{
  "n_experts": 64,
  "balance_bias": true,
  "vocab_size": 16384,
  "norm_place": "pre",
  "rope_theta": 100000.0,
  "qk_norm": true,
  "attn_scale": 0.177,
  "init_std_qkv": 0.0425,
  "lr_head": 0.00693,
  "warmup_steps": 50,
  "decay_shape": "linear",
  "doc_mask": true,
  "train_tokens": 325600000
}
Below are experts of layer 5 (counted from 0) of a mixture-of-experts language model. Rows are named router (the router's row for the expert), gate (a neuron's input weights, with its number), up (a neuron's input weights, with its number), down (a neuron's output weights, with its number) and show model dimensions 0-159. Each number is 500 + 50 x the weight over its row's rms, rounded and kept within 0 to 999. Numbers have three digits each.
After each expert's rows: a language model's description of what the expert responds to; "gets" lists some tokens that make up at least twice as much of what it gets as of all text. This comes from a sample of Wikipedia text that the model never trained on. Tokens count by the router's weight.

# expert 1
router:477554533509449554489521412548485510479441495489553646450544503421502507430505510459495516481426477507473549502559573505504475597498570556435505477483432459542505508455558498535534489574460612495587618539427421506456452548505547461460523477559495439485469482394469516525402493523439443519577561490475468511427533432527486477505549512487614543485500500504450563470433546569537536498506496501436481400470463440443600485578518400533567552494481538604488597484457564419547549509560432
gate1:464492542484475504433487414469426438500529463486494476462445390527565545450513386557462492451516593493503492426520516458513435494477545492555432572519585532567511544591503528558418510531536380556489448520508506467478547498535644547467472516491575496542525391549514505614588605527455511433517485474522461455450525509478521446520529524584559423399452463499474480467541515497477443477561517474455517479476594483527563589593542483574477589493437511544485477448471552440503402499567508
up1:567481458598541449571473437557565515488547558459550458441513443526428440467466511616418526534489513570489507487433498473493479507500524521443513515489424459574453468527437503527643464481496539461467424428522555412570495483564496469428505553501543404552555538516563567507521526539507430544555528409474584542523473452465358448509525560477472424509525495485515437497400519491538556441534400459519403514582476520488551478439537534513485594502600485461470414502520577532495522478429538
down1:452491360536468442434495456386471464487490535612511544558534438527474530518487534597521440495497508583557517447471512533448495500498417446564535528440497435460498419481540453442498564614474465587568453558475564547330494474570448540514511521586494584509540515410491528423458496510445509511499481466457500490566530562565497593467578545473480480458538479505573573543528524466454514506475524537563490490488525418533446450630515488532533468498502460533488513533490432637433522527477496
It responds to: First piece of a word starting a sentence or name, often German, Nordic or French names with umlauts, such as Gö, Nür, In.
gets: " In", "In", " Mar", " Ar", "ou", "ü"

# expert 5
router:517503533595511496506509420505476539487491507489521598491484498496539489465529572391571479501444434516490572604510554546531404525478500498501505500395417426548480542463556531525516424597496585533548501491529492529513462504592474442399592516544567451430490370409571434357459492485425510563511547417568468557452455482491496548424500576523542497507508546563520576431421579471524511535460505529479465463575498450502511456528534441546533606482515551494447566514457504442498483462439501
gate0:634560490416384519581580528500484532489446413427425501502551480551575518511475547526478517508519526497503480573513517447432461504530546521504521527560522439464534540477470527492464417488480462471429455572419473462454502488459535560561491355497485436576490462466398541490477486641461468475465540493512457463511483510549503467462634463518577468519493529518555379503464509423431464459510508419581509404474589432479626554546503475549531532467548498437470456516512559497556456466536500
up0:481572545525514548451487482430404556447424526497522422455533386520441471500522521541563488402478473544526591555556497603517510496434451499553530447579522516553547503535459473504506457485507509551578464527531434472513501458526558538409504484526548496503459394482470470491487550514511548487500495528562389408443572477592514432495434493491526522551438444415401536510362491576463490471532553555494518531488508491496389451398523570418448474444488474455537562488474504578566515406420563
down0:520377600505553432420581458405455480438587512462446541465534464514416537524582525466391508552516550526368451583564466556550501529469495512508443466537421458515537494555445525493461478549544498488437458497477466503487484509559480524430501535552463480472556529489558541551538509469533417493481454523517510538498523445607515498478485481557492499507464510495476498395525507431589515470428572419527564517376478477445470432559499483515443459422489491457548513602652541502444488454438584
It responds to: Prepositions like in, at, during, of, throughout introducing places and times, plus section-heading == markers after blank lines.
gets: " in", " of", "==", " at", "===", " from"

# expert 0
router:546518543499440510413429443619460399461511496524463498461515513548420471421520565470442471419441425457501516538476506580579499516541585557500607494487497465516447590469519487531558480512441634502485513467479500483525552545538490411447466518495537457447490469456569579442410465485545473526469526497461430569468576525507438436416487586553494502462414550542424551525418569540509498407480456571455410552567454428480445471524499470517500530433481516494540606455447475457522555445551544
gate1:551596610527485491519481516406529480579535490462507471601470562531529487461511504450570419420515417500473570469436554527483578575525576571473630486533526496493481428478502461477464484491566555569521492517476482431513561521521445528446409590516518510527485515469475463483440457589446578596478462541514464513521562623369535455537445521476446448559445454525499561518499515540456512466399463471566334550549517471542503459444434535565536491526489494470450533553490516509512485456455545
up1:503525459504560449398477510499558590468429459575520438507499393516482562524547496466478580488477488447464563429564591549567487525524522447510456582516570431478470425613502507373508602462481513487424501542501538517391379460560559545581480533455506544412542396501532462488457415491483540519483548485570442603507526463497487495488501490564526513484487583444467447515436575589472489473472530562464587514484434421457532462476477497503434535475503456491412535560435490522524528444454523
down1:624445422618514558488499494481487582433524462392445513469511635450509512481537473464461563537486483457479501500568475511398519534529505470457533422499458490498448488523497475412544479444434515549543515552565465587452577546464515490586511429501574524508573464536468541469413453558504449490593495558454548546469592500450530413465490531574557566525497499429453533545516489538467415530586520510444457524528373604530485533520437461465562475509472412536556469410526510448496527531506574
It responds to: First pieces of rare or split words, often surnames, plus occupation and instrument nouns in people lists, e.g. Rous(h), box(er), guitar.
gets: " V", "k", "h", "ch", "g", "ag"

# expert 59
router:501512509564437516434435433566543478505500560516514526484547481389459476458476541493519429412451462474467526650563539490557455560503509557442531492505425520577512570469583594535598476554498517507482557545501469541405475516524545450410497554539577439515483428503542528487360466464454463529532501434580448597573560525478579514439484581549576554450488520555457524516472545488446466459487497591521510486469510445469582492515518447476558609438401452449558460472543555507527489542510466
gate0:500561468432480540492482535554485474497474585498489479445425547452561433513538511484554432491461466576556499561682463516462530587508490494467514458384499499526568525489508451456592415455510609447527580591493473557534540445501466493408461605471484434498505475562458508426448552509462499439517456536489464528564484522453509462531417484460573499594533462497554487531492580492532548479441511503552456572521528552461407568483520573515455615484466423411554482579506442535532538516489416
up0:446496451493422538584512362539407516518490510576525465539488391576441529479530493477424470567497465518568512590534438536522438462425470495494538531485518589546525380478470501456493566434524445480486466506522481494483517452534511492509382427556487484576459540572479476623482506456397552504536573437539474474577561576408518411484512492518580481439495583504484476507492477513522481538476484556480619521474542515546430439431429446541477534394487487487532458587524563505481565478439468
down0:513555519525498403434547440495532484440526382512460499452461451683543492561447465615496521552609451502540488546519546477499557517523446465471573585490414465475485560531479458486522476492356494530535553523572468452612434468473480531524563509510474472515422603488502574496482552471480529507509529498436465537479479514595533491418470460551536495515525539515496461524536461466582451495490512371521482570491482493561464397484419521484432509445528487550418477586504496549489508451603554
It responds to: Short pieces inside common English and technical words, such as w-it-ches, cru-is-ers, dev-ot-ional, Fec-al, often before suffixes like ing or ers.
gets: "it", "et", "at", "ot", "ut", "al"

# expert 8
router:485554515537435472511459480512451503483507478531571480504549457455471476441506455488509498476453477441512575562498547579509459414525519502391554547405448448531516530573433499493553436571498578612543502487421506511520423549543530399448511524588544489430397508427573514493442472474438491516437535478575424571528519400459493498421481531555513450452471531577388520475446547505540421525429470559479497440498475456454452463541535387531516599443427542489491444492445529405481505591521413
gate0:386545500447665525571489548520448479465490419497497502497614513545538477501508498521501519453495523485483444458526524446462569487608490503514587505448544456488405558584448484528404473555454452419563455468464480523418484628560471511502510484485478526487488561393490513471506529558507431459444570401496488522521598418464471440492442460479547520516469517504484456497434494504573600521510395582496448515553547507484596513425536489444458479506493565542522390456538516582407500507488503
up0:517568559437523540607453538613534442522526521479435488530572589449470413525538442521527516447465505497612465507540495490530399444511523499493481494503541436484566526526498519418454422455377564480453444480444480546403542480533422556478528456589406544498541537537574485558539489543439392482497439505517418547467487419464512463538474525529532435503514498456499391534517502555492542545493470519390522521526567526449476479485495523451553503486452588508580446388464574548429531594543531
down0:563531624398569394525472502548533473532444530471487541440550512464400504414470456484495702504545531410507461548532579509469458478616504518520553457496496569481483495600557592488420430534516399499478547520461517532554514421497488459596408501559502454516535455425526517525531517522496471544510483509477447375541539540530512511504432523499441452557469473519534469530519535482557545458509503572471467491505524585444485542496484418465516444500526476429446491501532557612443537546454487
It responds to: Function words in verb phrases, mainly infinitive to, modals and auxiliaries like would, could, did, plus not, just, such.
gets: " to", " not", " into", " would", " such", " can"

# expert 55
router:543530514577479445460477480524467480462394545524539584526491456499571456533541473467534469452488444496488536547483545564541444512493549560516476555308396439569413490570526548515533486577449551482565504504434473545532418546575552425455592552499513493502496405415601471428477450513458464524406541445485467572474524452494438469456562536500588519504484491558459611425476550534551453445489472504466453523499494418504525508510514401511560552440407561491470523481500495461559450556539537
gate0:572457543458553454616517406529487477579342475501565519527479437464598476507454519515526536441517459490495406498488535567490519511533592548523478486534574471535613578430518471532581491489405519477510503469405448580449571517601411463411525531462458505506460538566493454485599475484477542460436525462483513498436534515467452562486483478540442541435554554453466483466483521467468518456490462507489469528513493455521403496399520564466507524630499468478380540514500501528482426432459589
up0:526463534486457472458553435408430487582474441483371570518499482488495445557457468504499483514552403431505474555550575472510525490560430529509473533573541506466517499544507567564483486477447562517524518495372549486439534507482499469482508364503479591468487432456508400565493512548452566562513431581483519546510452537532489463528534514456499547479577542548425473402559408538539520519456392557522459504592501426465527569517504412452426531471465525564613600519549469519478540457567438
down0:429548446515500398503497530533502489541482597519359491465547481474514544548511524490537594467478585500546426535528498473610510470479554456581475507463401493442537523630477411499579523472523445435511489496481517430381461472518449507404532532564568542487542434461589469520516485566509494436509443550525546453513510454463505447524461511445504487529569553525458556552520576526516542438483532368530507637524422513503614509550461573520531562508485502447452597488528474546531530454507449
It responds to: Prepositions after a noun or verb, mostly of, for, in, during, such as rest of, run of, suffers from.
gets: " of", " for", " in", " at", " to", " on"

# expert 37
router:489552525532418481556408396546470477446519475535550546469510445490429547415531524520450536504514450518506581587549492584527501496515511567471504567544453484530490516517534505525522449610466558464562489585491472562564504541543492482476547526469551477514473414461606484367532466436474434610483513456581413560491523466489551446531518582572532431399485560561500571465535545491440403455470449551470401536545482483438557446504523491510595532448435496477546616531473476449535509513559428
gate0:472512499427515435526444524494601518468530512611451487567493496555540536444508456465460530473595528443430585456433540445521599546529508464506497540455563568444558580638545471530543446533470526531577522480433485521477498420476464599580513574497466432520515464542520438499459452506529455515491552550461540476515489510377533493530461440581433448400556507544568612412473471568499544461557539451547582498536460550527507573524486455479509493507531558378508575575496505509458502539554560
up0:494561519531429509503573556488416531509514515379509566518422489454441549404523520493478453479521504496533559449525530558455424576347501603471458488526472482578449490471494482516410580539501461442515527569579535575532443471519419428516493431462583533522609441562495566500530479510453452503494471495539499562542447453556404535473481557497478486591456514490495518516528561485567370611432513481485402448425521452547529426471511508471432556442490592514470510547509552477552490505450522
down0:535558437547498544494438551374568526486534443546501532425497622470470516582544613442535534559547464498618442534382500466527560479566480473553635466386608547481456463497554495575497459481487457597560496502471506482478535521503500446477516601512518502451428587509469503476485558493556476495528498447478517499492495514470507456508564522497489507488551580416479539454515437482449497466549574469543569564615488539436498593482588511511605439489436446462516496520491513497493516422547459
It responds to: Commas inside sentences, after places, introductory phrases and dates, such as As of 2020, In addition, Philadelphia.
gets: ",", "),", "\",", ".,", ",\"", " ,"

# expert 26
router:525530474490406475441464418511488490450516489531567575467541537395513440499545532493517535517518509522488488587598520540586504514526494581512599549423440466476482463534584458587435442524487551515480521541535435605562499557572443410478503501567515505487465497517559536450468512450469471507416547481480400548402486443444543483470549505578527520461453511585474523496458579476503421474447499506465422510507429455419522518500600454495637585501403536467502541569384551514507455576546470
gate1:492502417505592546586465507516536429487495532555479438545559529509579418451573541437511587471639445517391603471516569512590537490375441431516550512520549555475511524485487489550485577470532539478523560564554508419526513485488462440395521596586488504521448368488510505510439556499530555510467468481544540515565512469454453450462542529480539471468473520531509465504448483470527587488397561483477554522467541526445486512375461421405484469460454492488469544472463463557476558568527452
up1:475429619423521391489431530433437549469483475423552492589469472550447542533494511454526440507484547511559456490477405409526430498449517493466573444496502398462476512405533421534421531503503531517519494549490498544443439516503495506446388455461574416528473515599503505505593630526466498621482485394510499582473469492410483519469516453515481523462547426489399604499587528402496515493512518467504512535507442438450484489496498554497491535507556578512394509491513488507476489412522514
down1:495475542505445455489535443530526522568428545430500548442449441547547512439428499498477452539530575522511494503521532517446501605549576561531464572498493446420518567509456518506554445537595477500578520461483586571487470460466534572433465420455459459544471561525492381447481473457457416486429481472601450531501492456516517478431479521533473540524519526437518551420543573490619462408527495494559433559538397378494464493471455535485430518501542478439544454572681521496500521526480461
It responds to: Last digit of years after 19x/20x pieces, as in 192'6', 201'5', 197'4', plus other digits and century, ago, BC.
gets: "0", "2", "4", "5", "6", "8"

# expert 2
router:551504556561405440495408443569419472431493544502560531494574393429512481475480517537477469476477482455520574523600480515558385504487503522457513522495466483498451495474538484506452498555524556516524535536518470449547360488505480533469549459532556423474415431439554458446442480478427416537501510412533494585474529445503542473467476606528557482449518511541463530408393520563562547463455464539440401500538483416465527514514503401512531485496482499555441575514384531409574601508542514
gate0:570456524472552511444445588433459427433561463497447539553546499468480494498663571541464371542476516549460627507496521584454458467542529508459456484524471545535513498523544501553544436524467578548489439496484483385551500525404488480512548519475553409559514458546571440431567528522530440514561474551507496519508567427480519522458539400526611480448493557535485399524442516426469537448444475484475469405511497454499581545604591514571486503455454484502494516540510537455495520571514573
up0:492563468480469469518467495492546534478514549511546503487506459588493513470470437514496444418563438457491517460439559432504518573482482586514567470473506490568511531518499568470530479535443526537532635514432501444443497461535435473529577510568440441562575525512489419449499490547431468518469535497585500459505559428583573533518526482530500633577462498426578459447491446506421497450530505439576592528399539604478613527528415553427582491530508420516417497537539493555552602510453576
down0:449520506614563460510574541519396517496520501488463557435574560430485560513538509467448436542516485527460559499598444572494513504484472515620485526492461497528583528416544447454488567547419516469490471477400534538450487439524435559484575454554495571461557493488526452541512524454578536530410544510499417576663461451507540531476533566566532508477533432395520480518468512484434482396474496508557467424560475479493489487528493527509478471394521477470488553476487629479383536438487458
It responds to: First words and word pieces inside quoted song, book or episode titles and names after quotes or table pipes, such as You, An(ymore), Is.
gets: " The", " An", " of", "The", " You", " Me"

# expert 30
router:489494563530390511484423399543475457532482541614500586498534482475495488424446429492505535499548522495434450525534490541490517465522483528471541520535474521477461519543522466490486517553504526482636574525482451541431408571553492434398534530559545475435493475458522467472480456467479451569463557478486489562459553382446547550475530522558564423465482565632527546449444547480512501489469505609437409451479413478463527543490548485511522551441425564458479595460457563538563558551631429
gate2:467523499468587525507460542557440444604419507414503447528421447478454488423493461448467448431576560536591574544556468477480472599374488500446565497514526549451512509499518525454550503556533557608481396476494448559497532535501542411483462497436547499375492483485563528511483467520575455493471540525558506438510467491523439468503440503426524482562479546434583450506517411480551488425570451449564477449505558455418489417528511511562497549464456404554431520485577407556493479558527551
up2:480525523509478447488503462467568468446608526488472513602551489590556534454499475587487528480493542509480411508525468537517474495553448454453479533512565433463495527544486575533575474536603446461531501439469496454453498508518503460439560473421498458551498527577453508476507493503465444551526632493424590424563616464561533522516536539523492584479645517512494609502517471452430558451401445536537481575549481442465474523501450533388518591497544513599483600529407530565555526516466473
down2:563550484426523523543471553581550516461434516514456514448430507539592469621461519517548574537464486466469469503510495400528522601472551352499475571520497508481423552527514454489513493586506490451536542529494444486399520508491479544514609514547511548585479529531486438416550532533464487513541478585431513523517425494554508499515535533526525462650595583549450522501572527480494468465476549441477533511575473595445550610494487425477512527557578548503452444520471528566436448524403569
It responds to: Conjunctions and subordinators opening a clause after a comma or sentence start: as, after, when, where, until, but, while.
gets: " as", " after", " when", " where", " As", " until"

# expert 4
router:555501503492383471495535439536448478505452514507512599496587518432452493405517563467525503520494503413479508548615473530569431519490503520434603444357437518531510520479491472531454501514526626512541571542493403530478472489519574503503490506561494487451480460453508536358491444461438488540488524387533449470530511482430500544420451481532599482496452568504449554469466547488513495429460428517427421489620541444471524492531488421557535555496418545519537559509416561505582489570501520
gate2:540436497460467518521518612514467489533524571480538459482410458397578502416492488541497460498486444462457485440550414500489558512562492493528525570458527520487472504415507565505411488434550532457537584519439516510463436512494544476498584432595498365501508386527507417473529535490520472521611554490548375482465562526503518513490468515457565519493500535463531546482547527418506477516403583507511491483541573456476492493530350467514516367600500513537437607522460526535445556521523427
up2:563518587509571513551594520502580622513500648515516444433488452515598537530520566464535519523542513504480409504488476542599468451551449406383455497548442417477491502561541588512442614521611507466490526554501499513453568560518471530457584509488542483457531460516473454521547462494541479572462503445479489509522561560565530508481447521529471481510542536524573538538576455502492415492485485530396416527577594529465554516507512514503558371523533474550509514513556485479491537500621475
down2:473495535592519495525544465524437513541604512482644556477374510477540595423468515501522471543563451527402462537540502454455466504526469534493541598523447525509438465476471519465526580404453456442460576515537500463630479496470548448548490504431519489496491519514508508484507540473399576468503475435553560532588527530517508420429513503563559537448512484460502518470491419412497540540534502482457514485445490453629345471516570390440490422468413506466486548529524536551539466539512536
It responds to: Standalone numerals in table cells, scores, rankings and list numbering, such as 3 in 3rd, 6 in 6–2, 24–15.
gets: "1", "0", "2", "3", "4", "6"

# expert 24
router:552578473564516477501444481536497467425472532524504520511528472413474482454521467509473535439464453500475489534547503538521458615490500513466505524428447520529461510502568422571435429575465596474562530547526419495454539521547540468470509506406473490488446450456484460501442464429475456533473518416512461533455545484469519404461488527619573442485494503500435622435476548547560478477498556594445409469604512498499495463533542461468572528465364556468521610531446523452639559537590411
gate2:539479542421529483417445482468523527488450555426520509508396467511519437530453455505465522462444405523538549468522477471427549423547516468450471469443425419459524463458466554514527450518486580454480416578505397548539578522466483512422447573471509523406532549600453455505454460557472421505598603603506440521552549497484514466516428534466496438435560410459478502502394474523620434395449437495478515537517457506518535466448542531513434503591435483499469545474541486455485465561492578
up2:457512544480571516492444537514609479388504547429485492494419497438435427523387493506546573463518508578503521460455586500505460453538526467571564560455490542478409442623585539494506553558442515488491483506476502479477465484527515559549408504539516542414488447478450520364531470563465473494498532420585504491587485455542471527577459506566485535470557523441472612552432510512537492621444453481521498509414411472450489476589457614480492469431552541505507542512523464419511565500517530
down2:492471496495432455522627499473499547553540543495465520488511350485463484470568501462536514541514541568470556606542553518516535620488521535436400513491467553551530466421617504485556537476501531533503536481426556485563488502525530477457565514545552597604479606508457489537486609475541542529532427442526533482519475434525428491504462575453490442621528412607508439498523471521447443537588457529521466544644468501516498444466539497449410570466426523507487500473470475500495523558509528
It responds to: The word the after prepositions like of, in, to, at, plus possessive 's on nouns such as album's or band's.
gets: " the", " The", "The", "'s", "the", "'"

# expert 38
router:517466579571519504517433404505449438454484597533531528523641538484569460415489459488483465476450515434542489574517520532576524459433504590455608482388444506540515571511523568516452464500439598494498571531545432466453462481525576502521517588539457472470425444377560476482524477474460446572457488444474397495434548479530459511515513498566581446452420506469557522421424554502523469483452513474415435501562484476564464493532543452547583561483490509542530520518480471476570514564501399
gate0:530441379676532505520453515465451509551465474521570409429488540568455445495529485533423470502541422483545575507530436505434500550493603514617486447485536546490472510490551482509463464561468546475524567550478557471567496451446520471443572412414473451484524491487614579450536467438461529584520456575509505536511514506475603414568460506500520441500489432550500415505494491447491498397538495544453591564613499488538518521547578493551509492564464504458436454489551532462463424511507527
up0:572557481519489445549472469542469485431626553494580464454514506594505474469601508449429486456435506468508505432491400547418592505514483520449518515478522462430501509556518552608495453500477517549413592453555455445508476413547505435573492467421535470479445498468511506441535462446532531419509495476468428469443486519495553491466462473569497500520396563358502473589549508412513480503473453457467486487476505517447570552509552448532526345542539453577477460622488477493545531522452425
down0:482453553523491465414519575495554507577493468494494587498480459501460553521535457523622490454541510546485481481491478643505608425359547518528452523479504506504523524553560463528523509553432490436500585478462506508459541569484541489434526544514532622466439501491507381548512463481557454578470454625464457556544452467590500430497494491447594491478495496405598559522516508502485482470477602520490464491570564511470507524570435542563426527539487412423409556442494466480465563497515561
It responds to: Column headers and cells after pipes in sports, election and discography tables, such as Votes, Candidate, From, Year, MF.
gets: " |", " %", " Total", " Candidate", " Team", " Party"

# expert 27
router:523568484531525390462508451488472476490454535545537560525544464450524454436472562508496500550535457455469482562525533506516529492505518534481618523498511384535483481490486445534404451501575593528524514491535454534536545512593485477480502563564503445477538416471577587466415450469487402554471550385494477547476481513421464548455519595590523503442443567491507599524464570473484474532398491556425436468589441476423527523545547441471603532461474557593557567450468518436529457565601487
gate1:520445393489417572508520512561598584524438437542523424476568538407479443488493432461561481557499498469513521513484530467528470475544409508551512558510536462467431504565537492538508455474465446460578473552484461483454442407503536393566451526549511526519533504589563515470478569382523453431527496485540485497523531445521520474448503673547433440476504496533430546495529512474525568420524472539601483506435520471521466468655536516562607520483524575543508440446444470504525482585479461
up1:443499600567496448518507528589485624578543557568475527457436455573482400414511532562592458440501512486615482557440491562492453497350493477441438416512445452490582583538457496470455445483593538518522515493596477558478475446404524514549523489417544497481473472599529559468478447577499521505465470567524436496482524610491582475478517497440442512475505443526543467580531483535543460471487385514460483470517554453550568426518513467507502546457445558519479550507501474522452514512537449
down1:479501525480478442550550564438495508518572517529522458520438513416441521569548485534532642427464573483475436400508474541508439428563434511485528583578499483472498414421543524522460565470531508550596487531596478507518389527519428527491533544521437472483492523493525559483557546560520481553491524573526479454507487525461444431530550439530456578494480473421546498605558557548404481501565546531552475468633496549510506498427467471435550474489538567512432452348573572489490512563539500
It responds to: Closing parentheses, quotes, braces and percent signs ending a table cell or phrase, often after numbers, as in (452 lb).
gets: ")", "\"", "%", "}", " —", "),"

# expert 61
router:572508553497501448434452446558487417460479504584468603495501463473497400453508529504433525450476495456437585562515488494583554541557511479441505584470456420539472592615465481539500460564468518512536544527509479578475470544557418515453514573588501445454481433519540555489499458486505390531433506486439472568551474459433472493471438479550601439455470487571484528423482560555538395520402484516477392483515416468497512429510559477471580544500427545473469582494454547502464569563524412
gate2:519489460354486497502526507565593456420590438542489438546435506576445525499538544588563453598446489474524524469516570541551583476408591521560534571476477570453553538536547443510536593467498595499468442504536514457513411463464559545500437494564498489463476571450536499553422498500493509576494544494324442508500470510509511509462547533434516518448513546582503487448419526445513434423508473452468532548425449532458389528498554542469493451581491447438499521476532484446509566530538498
up2:507442385535509497484536537429593545555545517524582518431531480492455549460512398453541363453469448536435488459502429434501509500488465569512563463469537494508487499540492560534535552480417558553499481577521577476486522420491464487372494471506491483475559461397424452431482476498432486472454560568519532510454427517505371486562451485510538461498463458523587536547451555553544540505467520357470527423464498504412418447472524516501452585582553516413457537501497421453464476445457459
down2:541501449430529461487387418544457473527429439513610454446469548526523397459480433435604464518544510545495454514454529540523444588464519495505420524553545487429553544470524483456468545560496484500447456380445396573546438554546527482518573461501496485447580540539518546435420565551498514551493449518524473491514512525501360515558526468531464567413419553565488548448501545581443498479471508572451558553576509526455537584528493465452457565537461483476358455498515521467497458531537501
It responds to: Words joining listed items or clauses, mostly and, also or, but, including, while, such as public and private.
gets: " and", ",", " or", " but", " &", " as"

# expert 25
router:530595572520477476443490458515517487487448600511492522550557505472526455490462457501452496519507439427479522574519558585524459484475514611431612588459457466531480580594478462516503478483473595553530530564488420465487525537504552460443518569548504458450465445352526524450519410434529476547456521444492469472546525536462541504442528504579539467475384522568444622511527579540473478522428492522366450593582533471482537513474480421535585488445432510575513547511511557501533519477545437
gate1:564473467613498409517501527474500459556568515579493476511514412487481436508496483499551454504476524574540479460557514569418391520462486568520437629508490539503458521492432494490399535504499499499481587467483464468494433529512525509425599532566506422544485547479509514526557531528475468437497512620405483459551584457540482381407464475461532532481571540552607490482516584498481499500448428514553560502458564555428416548464512529525530439383380539495533448555463418483476457524537508
up1:466466419581534522523405455571481446521492440499480456532579523561581468498436543572508477474528593525496457442571541517498502483412472531566566510521526483503440478527505521468443653450523439402500486607513530531438496475530491476475493558462371467471463613525585452547494505600482511498506563432467485490503578577566445425582428474497546563530563499485452426575525453517574438452445489568485554506504462467501579540567455557495520454405425534459536513571484455464501492463460534
down1:459586470532531461478469441521552415487546466469643429608452455465515542492506528480542461511578526490474519457565603491565502539450517550606438560578427501551457509499529577477448438510501440515527481487425497411488526502425546448464509599511535499488465457521440549499545453469545503499613593530499438469453544452570392444462429459480374511544468505511509526444432532476494524526482457569467506545467434495525576443553501603490486521429447428454464558504562515499570481470609512
It responds to: Lone space tokens in tables and score lists, just before a number, currency sign or minus, after a pipe or semicolon.
gets: " ", " $", " Ret", " −", " x", "/a"

# expert 62
router:540512560606466532438498422589518504439541527538488559475556489484524442457544463466516484483550489434468529499531556572521556553530535551424567485439471524537453497471512478482450388602497561543568502531517497547393457550532513473483541538516611447436472538494517492331491523467426429541456457505543440495510519506459530498476422540545523436366487476499450561452482510545573377398441509440429429439495456500449513434502560388522575524475445505559448513492443533460493517470526445
gate1:513532462562471522439445504466571413473452528530481475491521514535446484344494498515530505441487591471500425511472464535538515561555516475487525523544539513584533490510524511554581456524506525469438516553510498451433493547529566482455521562587420560466583564526513505486425501420428447491490494549539557461407437446513559482552425569525508570534461415476520423571556498440532509408481542475540532428467480439487576491515425524508600567497495491397577460452533443601436417647523537
up1:510488605454523514509424580516522495515521502509504453541481503509502433467558561534520457523483537418406553547484502539490492573417543415495543559513576470485397495487445507608454555510547441647549465487493424551391569558451493506474511594554481546458490487584559537462407507403475502490532568419427501493538458560549441506557540443564512563509532423432489467524510414446547461477513471540522535440488502419483531563569456442510570504533522509562578525545462549490551467611419468
down1:513512493518451577475464483563451437475549522547550419525474473480496494575423478556470509522533491490461584450532454558386540567539561531499553525544589553502584506483431616417411510525552425431419465491543496481522550458507445495552611581563556501472406533549471515510551511548543550501458532540541509546494580520465522507478441471453536359481463486433475526525548462511510512447472547517440571411530601537443526496475434567566559553585516533480468539508423591539466490415578540
It responds to: Pipes starting or separating table cells and hyphens or bullets starting infobox lines, like - Time:, | Event, • Density.
gets: "|", " |", "-", " •", "=", " Coordinates"

# expert 34
router:548499572583509499495449348517506480457551435491533573564510556469430387503526526434502519504510494537533528564597504487493459553431559522454551559530470466512475507446555547532534506607476578496544510503561467561545446482576533471470508510572521471479472445468464520407430485456478471503462549420565474557525470483464498479538425476544553450422480444528405538402475556520515444497358549522467490570535511449402569434528479472545614590473432560438541509473430480480548511548480414
gate1:497435480448515380550528462519474533445447486577516582493516596517461509566462565485453570462540422541577501503483538491500506553469486690571478542382405530543564521527448488491526529535523490498500533419537526447534567565495639480573458442544483554556550495465520453603619502442486558535514497526517404477445500482478489574560426488465577462512469528525489549503575463492486500589473500469488466478520595474441434502388532547497434536563485532516500502503467528537453465450497437
up1:581512489509474464563504499448432484621469492477491478468441552389507471420498547485452471515469495620494503488522474491469395530421485496579502500508521487443462509480535505506538485553427448597521533522481497527624404573499436471486509537514467517593513467436540511481520496597540481496488478415485533514533463463474546459522542480598588511451450453477440583453433438444423581542453402512439383478519539483582601520515425508518584462492451612475602563491434484442452487485489520
down1:512526555492458588566427448458413520563491558496493512511524579483509412532595577590456489581523499469524463529529513519447493370514481503482472479408575437533537524438458405481491489500583593531495472448348511646497472542464501554512510593474510456502493433541530560527442524477544521475580493453484519564509591480524487457495544489541495493485470498416461439527400485582488498575432516542504554513485478583529494522509578498459396484526415493462592574511401500535541466451495507
It responds to: Row-ending pipe-plus-newline tokens in tables, plus word-initial prefixes like pre, re, inter, non and place words like National, North, Sri.
gets: " |\n", "\n", " World", " National", " re", " North"

# expert 18
router:482487511547482553428536415570451441473529537522466539464540495424503441429481493435504455471435493425500493582502605594529496556489537533504579565449454513476429485552559519526497417589448619471493505514432447530510497539637489459473491549568484473472505436525532462508448463467507425536391501392487469540487562536537533455495522495628490413438436511468497527528487596541539520493417501520433453529547483462449463492586447426460628578479402488505491550462454507511501547523537411
gate0:508594500511468512512451447533515381462524652480513548434482521540489394462555476524527564462460505447497616514467542494507558424516546534571517535478467438508539548499527482460516458527457540563521454573495471479506566462592418597543557546487440590411502501572588508549468547525481551464484501507419398538515506580509550516472511525597453464486541507523500483583531527450481440575547567501447486480484393522464497441542472460491439450575440490480558482512477350458480383504527545
up0:524490472526506490513515467446520568524439464463508579502536585496578581572368522546607506515424467606564437526459453535446408535457501478471500512447568465501517497517555452488554528544607557526440482474377453503451576465504439378521508535461555503436460498447426455502450510486460500456508441366533541446415511470540528537456418591454486487504476510600580478502571491478530528481539444526481449506509532574509515492544563497508537474610486436500461464552526504452530631428496498
down0:519585523514444477561532485492422473482456446405472531578416479550385490576535600580591459449598563536489527432497460485493418489520396482472556526525457442418527510471522394506504486556438534532477505495510487611524473526492480508453602396472561460557499512522592546533479485541452470488591504561545507512506532453498527533559531557461551481509495558511483481524434609550441388527439554424452486504466509454512600482560508556467555470506554504558602555483555498563464449474447470
It responds to: Nouns for leagues, teams, sports and settlements such as basketball, Division, club, village, and table pipe separators in sports results.
gets: " |", ";", " season", " team", " League", " football"